{"num_hidden_layers": 9, "hidden_size": 256, "router_score": "sigmoid", "normalize_top_k": false, "init_std_router": 0.0291, "lr_router": 0.000297, "vocab_size": 32000, "norm_eps": 1e-06, "optimizer": "soap_variant", "beta1": 0.95, "beta2": 0.99, "max_grad_norm": 1.0, "max_steps": 6384}
Below are experts of layer 2 (counted from 0) of a mixture-of-experts language model. Rows are named router (the router's row for the expert) and show model dimensions 0-255. Each number is 128 + 24 x the weight over its row's rms, rounded and kept within 0 to 255.
After each expert's rows: "comes after" lists some tokens at least twice as common just before its tokens as in all text. This comes from a sample of Wikipedia text that the model never trained on. Tokens count by the router's weight.

# expert 58
router [135 125 152 108 179 124 124 130 108 182 159 146 126 145 116 118 133 145 110 105 122 134 128 121 162 117 110 102 159 118 107 169 135 100  74 161 132 140 143 141 171 116 105 110 147  86  95 126 134 119 117 179 143 130 119 132 123 141 108 146 108 123 120 156 118 138  88 127 114 116  65 118  89 103 126 118 129  95 119 130 113  84 171 152 122 161 137 100 101 120 141 149 113 132  95 104 114 127  87 114 132  93 126 118 120  97 145  88  83 168 133  87 114 123 126 162 136 111 154 114 136 121 147 134 116 105 129  66 122  95 135 166 177 141  77 125  98  81 154 114 124 129 132 116 123 114 114 123 109 148 143 108 166 152 144 134 143 121 129 132 173 126 134 104 127 110 142 139 132 119 108 137 166 112  97 149 123  62  78 135 149 161 199 139 131 145 115 144 134 139  98 139 155 154 159 108  78 146 121 146 133 157 132  87 127 121 108 112 116 153 124 106 144 150 141 130 168 125 122 126 138 155 100 156 135 174 168 155 154 129 136  69 155 130 163 123 107 106 160 127 131 178 150  64 148 118 109 113 106 125 136 128 112 128 131 105]
comes after: ".", ",", ":", "/", " as", " that"

# expert 121
router [136 109 130 145 131 141 116 112 154 148 131  90 140 111 134 126 133 147 118 117 150 142  81 111 148 125 144 125  85 162 100 148 130 123  81 197 110 113 113 132 131 110 148 118 115 111 104 165 114 124  92 162 148 154  98 160 122 115 109 143 145 121 141 134 128 124 127 121 135 159 165 131 135 118 139 143 155 113 129 115 104 170 135 165 130 160 148 101  90 138 164 145 109 124 105 122 137 104 144 140 133  92  98 130 112  46 122 113 121  84 117 129 117 110 138 116 120 119 132 136 119  96 110 159 147 162 107  97 147  83 136 124 158 121  94 159 129  34 131 129 108 128 163 143 152 126 106 140 125  89  97 112 138 156 141 130 121 128 121 120 156 152 110 118 148 113 135  80 116 140 119  78 119 135 127 115 147 109 116 124 138 160 162 127 119 131 115 117 126 164 140 106 133 110 115 101 129 114 107  97 127 151 126 107 181 143 134  79 158 122  82 116 153 124 140 137 250 121 153 109 144 165  77 118 144 152 168 170 118 119 167 111 140 144 158 149  89 118 141 127 142 158 134 146 154 130 135  88 130 120 120 143 142 113  97 137]
comes after: " of", " in", " at", " to", ".", " on"

# expert 100
router [151 117 132 137 147 112 146 134  97 143 139 125 141 122 136 121 133 161 119 107 129 126 126  96 141 107 124 121  93 132 104 138 116 127 114 139 113 119 123 116 164 116 133  83 129 123 136 118 111 147 103 151 142 140 138 126 128  98 113 137 163 111 156 116 110 150 122 168 128 143  56  94 122 121 102 170 105 124 123 132 110 116 148 177 113 127 142 143 108 132 163 152 153 142  78  94 132 102  97 106 149 111 106 119 132  66 150  94  86 228 101 113 133 119 126 112 126 105 138  71 134  97 127 151 129 110 117  64 138 104  92 157 146  91 107 128 102 148 148 126 145 145 134 133 152  97 130 128 127 109 118 103 149 159 138 110  89 134 105 140 140 113 122 116 136 125 130  95 131 130 107 112 123 133 116 171 149  46  95 180 127 154 149 135 115 114 135 149 126 176  75 147 176 135 112 133 116 125 149 156 112 155 104 152 112 131 137 125 106 126 112 134 122 155 106  89 196 119 157  90 164 156 128 145 157 160 154 129 154 119 138  57 160 116 133 109 101 115 164 154 132 157 143  92 145 115 114 128 136 109 138 142 115 125 154 139]
comes after: " to", " not", " would", " for", " can", " in"

# expert 114
router [121 122 124 134 122 101 132 152 107 114 171 118  88 116 112 146 133 127 114  75 143 138  92 101 118 110 171  94  88 151  99 158  98 150 110 182 104 132 161 166 116 107 139 125 170 126 108 138 153 105 148 188 131 133 125 164 120 121 107 149 124 126 122 119 131 137 137 125  99 138  93 115 151 106 148 142 139 107 111 125 124 116 159 108 127 209 144 125 128 138 130 122 138 108  93 141 116 138 140  97 145 106 142 145 102  77 127 123 148 163 144 125 136 134 141 150 120 113 161 141 118 101 166 166 100 164 130  69 110 102 122 132 145 105  98 131  88 135 148 132 166 144 156 168 166 159  98  98 151  85 152 106 143 133 143 101 159 115 149 125 163 127  99 116 150 131 157  96 115 151  99 112 141 124 106 139 149  70 139 124 145 163 174 144  87 109 118 161 143 126 107 116 121 114 122 127 143 118 109 117 107 133 166 125 172 129 120  83 148 141 136 133 147 152 143 177 127 152 122  96 129 166 202 140 129 168 127 147 111 149 153 117 172 116 132 124 130 119 169 156 148 184 108 117 162 152  96 107 134 107 123 153 109 134 149 138]
comes after: " |", " ", "·", " Chevrolet", " (", ";"

# expert 115
router [121 109 154 146 137  94 135 133 125 167 116 143 108 130 152 152 119 126 121 135 128 131 125 104 134 111 140 120  81 148 138 105 131 130 133 113 136  98 137  99 143 130 170 104 100 125 130 128 131 129 105 156 137 146 118 105  92 129 136 152 157 100 114 109  95 100  89 108 137 146 106 102 104  76 161 135 133 168 128 137 119 152 122 158 119 160 145 127  99 172 176 137 131 147 149 122 118 110 149 130 121 104 103 131 129  96 112 124 140 137 152 129  95 135 156 100 135 155 138 150 114 105 153 164 121 133 120  83 126  89 143 117 147 110 114 142 132  83 140 128 162 126  92 150 145 155  87 106 149  84  75 142 138 169 147 152 186  93 133  98  96 122 128  84 174 102 142 116 152  91 116 160 139 151  91 122 155 108 158 141 117 172 159 127 133 112 109 150 100 168 133 122 112  93 152 141 152 150  68 122 118 148 104 107 134 110 119  92 142 125  83 112 183 121 144 110 148 120 140  94 132 154  91 136 152  97 117 153 176 113 165 125 125 142 104 105 102  82 163 134 146 120 193 105 133 139  92  89 112 115 165  86 142 171 105 148]
comes after: " K", " H", " G", "k", "h", "K"

# expert 44
router [121 123 156 142 148 116 131 149 137 158 138  98 139 105 109 140 109 166 107  85 160 163  73 105 145 121 119 106 108 118 140  96 130 167 119 168 117 139 112 123 146 118 136 121 153  98 104 126 154 112 128 156 157 127 153 181 124 139 129 143 115 103 141 142 139 136 140 120 132 114  94 120 117  78 105 116 114 125 120 133  96 143 145 130 113 204 125 122 121 188 110 153  79 135  98 127 128 117 120 103 146  84  91 133 113  98 144 104 116 165 120 118 114 131 131 142 104 117 163 113  96 108 136 151 125 141  94  55 168 126 133 140 143 118 123 132 107 101 180 148 144 127 123 129 146 119 128  85 133  90 110 112 150 124 121 140 150  94 117 150 162 131 109 136 107 130 130 115 114 128 111 126 157 160 118 163 124 113 131 184 154 187 153 133 130 138 148 149 154 174 110 125 125 108  87 157 123 109  90 146 118 145 139 115 170 136  91  77 140  93  76 120 159 169 134 151 162 154 130 134 170 142 133 136 154 160 138 141 149 148 155 102 152 123 158 140  89 160 158 137 161 190 126 109 115 109 158 151 106 110 144 164 129 119 118  94]
comes after: " |", " 2", " 3", " 1", " 4", ";"

# expert 98
router [155  95 189 115 144 132 103 118 149 145 148 146 130 137 142 117 119 151 130 138 175 168 119  77 131 110 100 115 100 159 107 157 145 122  87 155 130 130 137 131 148 130 167 108 120 113 127 128 119 151 125 160 137 134 122 139 115  74  95 154 131  71 145  99 134 139 107  95 132 156  94 116 141 116 120 179 153 103 131 120  95 117 121 132 110 149 160 140 100 172 135 119 110 147 141 139 102  92 164 136 111 104 119 170  97 120 156 136 128 149 151 118 141 152 140 110 128 101 156 134 142 102 138 192 132  88 131 108 111 146 110 156 161 110 115 167 144  66 158  92 159 102 130 128 140 139  82 126 125  90 156 141 137 140 142 135 113 124 107 138 158 162 110 132 163 101 120 114 123 117 116 132 154 143 119 158 153 117  90 138 115 181 142 158 138 147 109 180 115 181 113 140 145 114 149 149 119 148 134 115 131 159 140 125 142 126 122  97 139  99 103 142 145 126 160 104 139 110 140  88 151 174  77 153 115 127 110 167 182 153 123  92 204 133 140 121  95 112 157 135 151 125 138 116 118 101 112 126  91  72 111 125 131 138 144 140]
comes after: " first", "th", " not", " 0", "st", " as"

# expert 125
router [116 128 133 172 138 126 132 110  89 138 139 120 135 127 167  94 117 150 127 120 133 140 115 121 142 158 151 137  97 138 117 170 128 117  91 155 139 113 137 163 173  94 142 119 140  98 115 168 149 130 136 162 111 104 128  73 107 139 106 145 123 105 142 115 114 151 133  94 147 130 101 125 152 137  99 160 160 109 118 104 117 204 145 133 104 200 161 105 123 135 197 130 126 131 104 131 143 121 129  92 116 110 112 139 150 127 132 125 132 176 123 124 113 144 153 175 119 149 142 151  96 130 130 146  91 169 120  87 137  55 146 145 163  85 145 136 137 119 135 133 165 127 160 152 137 156 116 140 141  90 103 117 136 113 137 100 175 103 132 127 127 113  95 103 137 133 132 100 118 163 125 109 110 132 152 131 157 133 132 146 146 177 211  66 126 127 125 188 111 123 124 126 151 137 128 144 115  98 108 112 128 151 141 121 168 151 100 140 137 135 143 122 128 143 139 116 152 161 130  92 146 145 148 131 146 166 127 144 160 133 157 123 156 127 140 104 126 164 102 134 136 189 168 109 148 141  88 146 120 169 147 113 131 132 111 118]
comes after: " (", "(", " (1", " [", " (2", "{"

# expert 9
router [ 99 105 132 142 140 127  98 105 138 148 152 127  95 161 121 109 162 157 159 135 132 147 125  83 133 123 130 136 114 131 138 146  96 125 136 167 105  65 115 139 181 121 103 100 117 126 118 141 130 148 144 145 143 113 141 147 149 103 107 172 138 103 146 137  74 131 123 120 109 123  96  97 133  95 160 174 126 124 101 108  91 158 151 167 128 156 140 120  99 145 129 156 131 121 122 136 113 132 134 116 138 142 103 141 116  91 123 146 116 180 111 144 116 114 161 162 127 164 125 108 137 119 123 128 156 106 118 141 128  97  80 100 118 121 104 152 127  96 140 112 188 108 137 121 132 152 136 135 109  96 101 120 149 162 155  93 153  94 159  94 120 100 132 112 138 105 168 149 114 118  69 109 171 127 118 157 159  98 122 117 131 169 150 130 118 117 123 179 163 163 112 149 128  87 121 151 154 124 120 171 162 168 120 136 156 145 118  75 155 111 106 136 168 111 139 144 140 182 132 108 162 141 138 110 101 123 104 197 172 125 141  78 147 127 146 126 140 125 171 103 157 130 144 141 131 135 137 142 117  76 139 173 111 123 134 155]
comes after: " was", " he", " it", " been", " He", " were"

# expert 25
router [135 107 126 122 140 107  95 162 102 140 172 132 115 108 148 131 130 184 132 107 136 149  94 136 118 127 133 104 155 138 130 120  83 119 107 142 134 114 101 146 101  99 149  81 158 105 162 168 108 102  85 144 141 115 141 124 117 134  83 149 117 128 146 115 131 160 148 131 136 150  77 104 130 155 128 154 152  97 109 118 118 127 150 149 175 132 140  96  84 144 144 135 125 126 101  81 110 109  57  84 121 121  82 120 118 127 174 142 130 152 129 150 133 136 143 122 136 175 145 131 142 108 166 133 147 111 112  80 115 104 123 126 169 119 137 138  93 121 143 135  76 114 144 103 141 100  99 133 106 111 134 135 149 185 126 126 128 115 129 169 143 119 138  75 120 129 163 133 111 127 141 132 142  90 109 165 134  34 106 174 118 120 176 112 123 152 114 129 139 147  90 142 160 125 117 144 127 115  69 109 127 145 130 107 145 158 105 104 121 147 121 141 147 162 137 128 158 145 122 129 116 139 127 111 117 159 159 182 151 113 113 125 142 186 156 126 125  91 161 131 121 156 143  86 167 116 117 145 112 113 146 133 103 126 104 130]
comes after: "-", " \"", " ", " (", "/", " a"

# expert 38
router [120 119 143 115 132 138 121 145 125 166 126  95 148 111 152 125 133 143 127 171 150 180 126 108 131 128 154 110 124 131 163 123  98 151 160 182 107  58 101 139 134 112 185 104 112  85 154 109 147 100  93 148 165 135 146 126 120 121 103 107 166 100 152  93 120 157 104 113 163 154  55 118  90 130 127 145 148 113  79 138 119 155 157 135 121 162 187 140 108 153 142 156 132 127 106 125  79  76 119 131 134 136 102 118 133 128 109 100 146 197 118 108 143 146 146 141 137 172 175  99 148 128 116 186 141 142  98 142 151  94 185 131 142 112 118 142 125 133 170 118 147 129 146 114 133 107 107 141 160 142 128 108 146 147 114 117 130  90 131 135 125 128 119  96 119 147 158  88  99 142 111 122 109 131 131 135 139  97 118 189 131 141 147 134 130 129 146 172 117 170 110 161 140 109  92 143 116  86 104 134 124 142 136  82 154 166  87 112 127 102 113 145 143 104 169 105 145 150 136 121 136 160 141 107 137 146 132 150 149 112 126 129 121 120 126 139 109 142 137 139 157 115 154 116 138 132 129 127 117 141 133 164  97  81  93 120]
comes after: "-", " (", " •", " ", "|", " Total"

# expert 80
router [124 149 195 111 134 143 114 131 104 133 133 132 118 149 116 146 126 160 141  96 116 146 114 116 150 134 139 132  82 116 114 105 107 141 120 118  98 124 165 117 146 132 138 115 110 125 138 123 120 102 122 163 138 143 110 127 137 135 124 150  94  91 121 151 123 156  99  90 139 152  43 100  97 134  77 164  81 110 140 113 138 115 139 149 151 170 167 106 104 112 164 158 133 129 130 141 152 134 149  97 158  76 144 130 135 106 116 122 132 225 120 148 143 165 117 145 142 119 150  98 107  87 139 116 142 144 130  93 140 104 132 130 166 125 129 166 114  92 111 149 163 110 133 166 145 146  90 129  91 105 120 138 130 141 136 119 149 168  95 122 135 136 128 134 125 118 170 122 134 154 109 148 164 150 119 171 115 100 115 118 138 164 159 114 128 108 145 121 162 152 126 130 149  96 117 169 123 147 100 113 136 229 100  72 163 112 112 123 128 132 111  96 125 153 143 150 148 148 133 135 138 130 157 132 143 180 133 141 150 105  84  85 129 113 135 150 117 132 135  86 132 129 159 118 157 125 148 146 134 142 108 146 139 118 159 118]
comes after: " of", " all", " one", " most", " some", " other"

# expert 122
router [147 128 148 130 161 150 157 105 119 145 111 118 173 115 137 158 145 129 107 120 174 134 103 161 132 128 147 116 122 130  97 117 122 183 121 181 138 119 157 136 149 127 151 106 124 123 127 125 135 109 124 158 159 156 134 112 121 100 158 137 132 100 161 115 112 174  95 120 145 120  40 111 121 117 122 147 124 142  81 150 134 102 144 126 122 169 162 110 105 136 156 136 127 121 101 119 133 117 131  91 129  85  98  82 113 121 158 141 145 191 100 133 151 151 123 153 119 140 119  98 127 118 119 147 161 138 112  90 128  66 105 137 154  90 139 126 128 150 143 111 142 162 157 151 146  95 119 143 131 133 135 127 146 169 133 111 106 152 124 112 152 140  85 160 145 159 123 131 126 139 120  94 137 122  96 163 111  52 116 156 165 157 170 121 109 156 141 128 148 145 103 138 170  96 138 149 131 124  79 126 117 182 104 122 112 141  96 113 154 145  95 118 160 111  73 137 156 126 140 114 132 163 155 121 174 140 119 130 172 105 131 120 160 118 154 114 122 119 154 153 158 177 140  79 126 116  90 144 129 137 124 142  92 117 124 135]
comes after: " of", " in", " on", " to", " for", " In"

# expert 93
router [148 123 133 152 139 157 140 141 166 139 126 142 148 117 131 148 163 120 143 134 149 131  91 145 137 119 165 109  92 120  63  89 107 160  94 144 186 106 119 120 158 100 135 121 155 115 134 152 121 134 121 155 129 145 150 116  88 123 141 132 140  78 158 113 140 159 120 104 123 120  63 132 130 109 109 173 107 133 117 106 144 109 161 145 132 159 170 140 117 151 126 147 157 113  88 125 125 139 127 100 161 101 124  99 126 132 127 136 138 199 117 133 131 139 131 176 141 135 149 116 123 115 165 189 159 157  86 109 140 100 115 135 154 124 109 119 144  97 127 112 178 127 122 154 160 133 118 124 127 151 123 113 142 177 130 119 133 128 156 118 112 110  93 108 181 139 127 165 164 121  98  89 135 147 102 138 141  94 127 165 137 141 154 156 111 161 129 148 164 150 107 141 131  95 125 184 105 128  89 124 117 116 113 112 170 126 108 120 147 161 123 121 181 103 120 169 157 151 124 101 128 151 144 124 177 130 111 152 137 129 153  89 150  67 107 114 144 160 130 114 158 201 133 126 138 136 114 132 117 135 160 154 138 119 130 152]
comes after: " was", "ed", " be", " were", " been", " is"

# expert 108
router [132 174 145  94 142 127 137 140 136 194 128 109 147  96  98 170 114 145 126 150 153 146  87 155 147 135 128 106  85 154 131 148 146 125  75 116 107 109  94 126 128 122 142 121 157 113 112 185 127 125 123 136 101 156 130  93 115  95 129 138 110  97 148 154 130 153 109 142 143 142 100 123 132  77 139 165 117 149 155 110 119 120 120 130 154 175 128 115  92 183 119 170  81 110 108 120 113 170 157 154 152  89  97 135 106  72 154 102 116 155 124 109  97 125 105 101 124 125 137 128  97 124 173 184 127 143  90  95 128  84  98 140 102 128 109 136  94 133 154 144 126 126 119 125 133 127 111 134 102 122  95 126 178 132 146 151 138 104 127 137 130 138 116 100 107 118 161 158 119 123 114 130 110 157 106 156 153 118 139 157 161 156 164 141 108 138 107 152 125 189 104 127 142  93 107 102  90 141  63 124 138 172 147 101 145 145 107 119 130 126  87 123 171 156 100 149 161 156 108 123 132 147 154 124 135 125 156 140 152  96 122 118 155 132 150 153 107 132 104  97  87 165 155 124 120 101 128 114 154 128 151 120 109 109 145 132]
comes after: " ", " (", " B", " D", " P", "N"

# expert 73
router [ 99 147 160 143 157 143 122 159 137 162 144 112 102 108 151  86 105 168 150 117 150 180 123 130 125 124 159  48  77 121  92 100  91 138 115 153  97 125 106 136 138  91 130 134 102 119 149 124 152 142  98 159 114 126 133 113 128 115 113 184 116 101 131 161 144 122 141 154 146 133  81 116 134 114  80 145 137 123  95 144 136 151 155 169 124 194 127 156 123 132 135 187 152 146 110 104 147 154 112  93 149  97 123 147 119 124 124  87 134 184 154  87 118 109 146 122 135 138 146 106 146 118 138 159 134 111 139  82 140 173 163 151 122 126 108 157  87 144 121 153 142 120 127 107 140 159 129 115  88 103 141 128 106 181  97 104 127 126 117 153 153 135 147 104 126 124 137 127 130 128 136 152 137 147 127 170 136 108 135 129 158 146 139 112 102 104 140 148 146 182 112 140 139 133 128 122 138 100  98 107 101 139 123 160 170 142 102 131 128  73  92 132 132 133 133 103 130 152 126 127 152 149 144 123 111 142 160 148 156 122 137  81 139 116 146  86 112 120 130 124 168 149 123  90 194 144 143 146 122 103 138 169 130  82 112 101]
comes after: " had", " which", " who", " has", " have", " that"

# expert 18
router [116  78 113 102 152 130 142 151 154 123 123 143 151 113 146 139 121 124  97 115 137 175 138 172 171 119 106 123  94 130 180 140  94 129 128 169 144 115 114 164 108 119 145 120 128 111 103 153 126 104 114 155 124  65 140 138 113 124 101 136  95 126 159 132 130 158 134 146 136 143 144  81 131 107 121 128 139 124 120 133 115 155 172 171 110 112 142 110  96 101 112 130 147 121 102 101 137 101 134  79 132  97 109 119 134  45 137 138 127 154 139 125 142 122 150 159 119 137 125 106 135 133 177 162 141 109  92 100 147  78 103 122 179 104 162 131  98 150 130 134 171 148 164 140 148 127 127  97 110 118 132 130 118 121 140 119 157 104 136  88 134 148  89 139 121 135 111 135 130 154 124 127 126 143 100 140 149 115  94 230 128 124 157 137 140 117 125 131 153 191 136 117 148 118 141 107 111  82 134 119 125 131 128 122 180 147 118 135 141  97  92 145 139 132 136 102 217 130 141 141 152 185 127 114 150 142 115 146 172 140 104  99 136 123 131 142 124  87 157 122 148 135 167  98 157 139 129 115 140 120 106 116 119 148 121 107]
comes after: " and", ",", " or", " &", " well", " vs"

# expert 4
router [108 100 106 128 166 135  84 156 133 129 148 118 130 129 178 144 117 149 130  90 143 152  98 138 153 152 131  84 146 117 116 147  73 120 116 109 109 139 120 137 117 130  95 102 137 108 126 126 127 112 126 153 150 127 152 141 134 144 121 146 145 136 106 111 100 119 133 134 128 130 106 149 123 129 133 171 151 105  97 156 148 153 133 126 158 179 120 130  94 121  96 131 105 105  72 111  77 126  91  79 149  71  80 124 109 112 139 142 126 173 145  97 122 142 159 131 127 157 140 110 163 112 159 148 148 107 132 100 124  93 100 110 161 119 136 150 108  70 137 133 114 143 122 114 156 121 112 148 151 110  80 152 192 182 144 137 147  96 147 169 152 126  94  87 112 108 128 106 107 136 142  92 133  85 103 173 135 128 135 161 152 158 177 111 118 133 137 120 127 165 111 138 112  86 145 120 126 101 117 103 125 134 130 104 135 146 109 106  99 118 113 162 149 154 134 133 164 135 135 138 156 139 143 136 145 124 145 180 119 120 144  96 115 198 144 144  96  87 139  95 147 145 121 124 151 159 128 160 138  65 142 113  99 118 109 132]
comes after: "'", "-", "’", " his", " number", " out"

# expert 105
router [127  99 155 161 150 128 118 123 128 140 134 123 122 137 151 121 138 130 112 141 131 132  67 135 134 134 161  93  85 140  89 126  98 128 147 222 128 112 128 131 144 108 130 123 122 112 129 125 131 128 115 156 135 124 109 122 107 114 119 137 146  76 142 135 132 132 113 115 136 125   8  94 117 110 144 162 135 102 114 156 145 143 162 155 129 169 163 141  84  93 123 155 153 121  98 125 134 124 110 101 121 109 109 114 109 114 111 121 128 174 143  98 123 119 131 162 146 142 149 104 154 121 148 164 144 126 112 105 114 135 128 144 128 116  84 151 142 117 122  92 191 118 136 152 136 138 142 158 128 125 137 113 107 158 128 102 106 122 133 113 143 137 118 107 159 127 129 132 151 116  92 107 126 126 135 156 138  38 127 146 150 140 107 158 140 118 117 174 158 176 113 142 141 129 108 150 120 142 149 124 102 169 125 157 155 128 115 135 155 118 107 132 162 127 133 123 220 140 137 105 143 173 170 138 127 145 102 136 145 125 147  70 157  97 138  94 124 126 140 128 179 140 130 106 137 136 115 144 128  99 164 157 130  99 117 128]
comes after: " was", " is", " were", " be", " are", " been"

# expert 22
router [111 142 121 123 129 147 163 125 106 120 149 116 132 142 148 124 139 156 127 148 126 151  85  94 173 125 127 130 118 146 123 120 113 125 161 128 130  72 127 179 172 128 174 129 125 125  85 130 143 105 127 165 121 141 126 114 126  68 131 116 127 134 120  99 108 153 114 124 127 171 100 105 144  86  98 149 164 115  87 135  93 137 131 157 152 131 161  98  78 165 173 121 112 140 137 117 155 121 135 121 126 130 127 103 126 116 133  99 160 136  98 113 138 141  96 118 117 142 136 122 106 100 136 131 133 145 101 118 183  88 135 145 160 104 143 132 109 137 142 107 168 146 158  90 123  84 102 121 105  87 156 116 135 143 132 121 118 151 102 111 122 124 105 136 148 106 171 109 168 129 140  99 124 158 105 124 137  93 165 182 165 151 178 146 113 142 168 151 130 148  85 138 179  86 114 156 143  88  95  75 118 164 115  96 138 147 115  86 134  94 102 127 150 109 124 107 140 133 137 136 125 155 124 138 174 168 126 129 149  91 107 142 137 142 144 162 151  98 128 140 133 179 170 110 149  73 150 153  97 159 129 119 122 138 114 146]
comes after: "-", " known", " such", " by", "ed", " Country"

# expert 95
router [121 120 135 119 134 150 126 154 141 112 122 123 141 129 122 117 130 182 114 130 141 163 108 168 113 101 128 113 101 143  70 123 109 133 102 141  91 103 121 171 105 142 134 135 153  95 111 149 140 119 139 165 125 120 111 145 140 124 111 150 111  95 130 132 116 134 137  85 135 151  92 110 123 159  95 172 140 122 159 115 113 159 141 154 128 120 103 101  94 128 141 139 129 138 103 105 170 121 112 103 127  93 132 156 132 129 106  84 135 137 150 117 101 130 148 156 151 134 133 136 109 125 156 138 154 128 138 111 117  84 127 139 162  91 105 164 106  60 143 144 157 129 137 161 117 183 124 155  89 118 142 126 142 157 148 138 128  87  84 128 134 145 104  71 110 137 137 104 130 122  97 114 167 111 116 171 136  72  90 164 146 123 150 133 114  81 136 113 115 189 132 136 151 103 180 118  97 145 140 125 115 134 115  96 185 120  71 106 130 157 108 125 176 139 150 145 149 128 139 109 131 146 122 123 126 164 168 188 164 116 143 137 152 141 160 128 104 129 133 121 146 148 115 126 188 179 124 150 114 128 185 134 150 122  95 151]
comes after: ".", "\n", " of", ").", " number", " most"

# expert 36
router [140 114 138 138 142 116 133 136 113 140 131 111 163 115 155 139  91 137 146  99 148 143 133 109 153 142 140 101  88 112  98 110  97 130 100 152  88 112 118 118 157 120 123  98 120 132 144 171 116 125 113 150 126 149 137 109 121 128 134 138 153 137 155 120 110 150 110 155 106 122  28  87 128 151 146 155 129 117  91 149 129 141 150 150 116 136 152 144 109 135 118 152 105 146  81 102 135 125 103  96 139  75 119 117 111 106 153 105 130 221  93 108 148 111 140  92 140 121 127  94 135  93 114 170 114 121 126  63 122 111 110 156 138  78 115 138 102 156 145 112 124 123 160 123 154  96 112 137 121 131 135 112 126 205 120 112  95 156  95 120 179 125 108 155 134 126 124 132 131 150 118 112 107 122 107 165 124  67  99  97 141 146 148 124 107 121 132 127 140 144  83 144 159 115 136 128 118 103  86 135 106 144 128 139 122 142 127 128 152 102  95 138 113 163  87 128 126 131 172 100 120 156 144 114 155 150 132 122 150  76 114 109 143 115 161 117  78  94 163 165 110 149 146  83 176 125 133 149 138 134 128 112 107 119 151 128]
comes after: " to", " of", " on", " at", " in", " In"

# expert 16
router [ 95  91 171 118 136 127 116 144  99 162 176 139 110 138 118 151  96 153 148 109 190 160 115 140 143 142 154 106 107 157 111 148  92 157 100 140  86 112  99 107 125 113 135 106 123 110 132 159 170 133 113 169 127 128 150 146 110 114 115 158 113 112 115 147 101 165  99  99 151 153 137  70 161 106 141 156 141 113  84 152 107 135 138 164  80 176 144 132  99 154 121 157 121  91  97 134 105 142 158 113 140  73  87 138  92 128 117 121 114 153 134 124 148 137 151 132 131 139 170 144 132 113 133 155 154 126 105 116 143 112 136  89 153 122 109 136 117 124 151 117 135 150 178 168 178 105  94 121 149  90 125 130 157 150 120 141 152  96 140 112 158 131 113 105 156 103 152 173 156 122  97 149 116 138 121 136 154 110  77 123 136 151 135 133 124  96 119 147 180 162 112 172 142 133 111 127 118  96 104 126 136 158 149 125 136 129 113  95 118 140  99 178 157 117 147 147 137 142 148 110 159 166 110 152 143 140 135 149 149 121 134  85 167 164 112 162 114 106 152 104 160 136 162 119 147 136 164 165  94 118 116 133 117 122 106 115]
comes after: "s", " and", " the", " his", " with", "ing"

# expert 37
router [114 125 146 129 135 165 144 124 139 124 147 123 139 109 138 141 114 124 129 101 146 143  97 122 140 139 147 114 110 126  88 121 114 155 112 176 119  91 131 130 123 141 136 136 147 136 128 140 139 125 100 159 132 155 140 143 122  97 137 140 136 127 153 127 119 143 134 130 159 126 146 110 154  90 133 160 142 145 104 150 126 156 125 151 105 153 135 106  95 143 157 148 106 137 122 149 140 135 160 110 118  85 137 136 104  89 110 104 141 110 100 141 146 146 157 110 112 143 120 120 115 124  95 164 142 197 127 122 138  70 138 119 147 128 107 137 110  54 129 122 145 147 154 182 171 124  97 145 126 101 106 155 146 135 116 119 142 133 121 130 152 169  86  97 103 130 135 141 100 145 103 113 123 133 127 160 129 100 129 169 176 165 168 136 110 128 143  93 153 159 105 135 150  95 130 114 122 104  75 132 122 148 104  95 171 142 102  97 172 127  91 149 173 114 102 157 255 138 158  98 124 139 111 104 155 160 141 166 146 124 145 118 159 135 156 152  78 103 133 123 158 158 101 146 136 136 160 118 112 112 154 121 114 136  97 127]
comes after: " of", " on", " with", " for", " to", " from"

# expert 81
router [125 127 130 117 142 144 122 157 123 169 152  86 149 148 153 129 137 134 139 151 143 141 107  81 155 124 157 116  93 153 133 139  92 113 121 127 104  69 126 124 128 128 170 109  81 131 127 134 151  92 106 165 114 125 112  94 156  99 113 136 157 132 152 108  81 148  88  85 130 178  73 147 126  98 151 169 147 109 123 165 103 166 160 122 125 141 139 109  46 131 142 108  90 115  87 138 131 110 155 126 129 146  92 133 106  89 117 112 127 158 133 107 130 130 134  86 147 156 148 144 136 105 137 164 133 122 133 129 104  97 153 136 144  70 119 145 129 157 141 122 155 160 136 123 158 117 104 150 131 129 143 152 143 159 146 129 106 107 132 113 150 205 121 114 129 105 127  90 112 100 125 118 129 138 137 134 141 111  86 162 104 164 133 161 109  94  94 168 102 162 111 146 150 107  92 140  63 120 107 101 146 115 142  85 142 153 105  88 135 105 123 153 164 131 155 101 147 159 131 106 123 147 100 107 115 114 133 126 155 100 131 122 193 136 122 148 119 122 146 142 143 133 134 121 159 117 132 125  90 110 117 110 109 118 132 133]
comes after: "-", "S", "s", " S", "|", " years"

# expert 123
router [126  93 102 107 188 141 135 149 143 120 124 130 143 138 122 127 125 143 120 137 146 153 140 142 144 112 112 116  61 139 161 129 117  95 139 186 120 128 122 152 131 125 153 102 112 117  87 161 132 101 137 161 132  78 140 159 114 117 135 139 111 113 154 111 110 159 132 146 145 164 121 105 138 102 106 130 145  95 149 131 112 113 187 157 132 124 141 120 101  99 120 141 167 150  81 102 130 109 127  69 117  85 121 135 132  80 134 117 117 177 126 132 115 138 157 125 119 106 115 108 121 115 186 135 156  96  85 126 126 100  87 134 183  78 177 140 110 137 133 120 147 134 120 124 149 118 116  96 101 106 160 135 147 123 117 100 168 104  97  95 145 121  88 128 129 138 124 128 139 168  93 136 135 127  82 148 117 100 121 151 125 135 177 139 144 142 133 163 134 192  94 145 168 115 147 111 107  93 127 128 153 183 125  92 171 149 100 135 148 151  79 129 160 137 138 114 142 121 107  81 164 151 146 126 174 153 122 138 140 140 132 101 139 115  95 136  99 109 144 133 131 147 161 102 159 110 152 123 143  87 112 129 138 113 141 122]
comes after: ",", " and", "s", " well", " However", " but"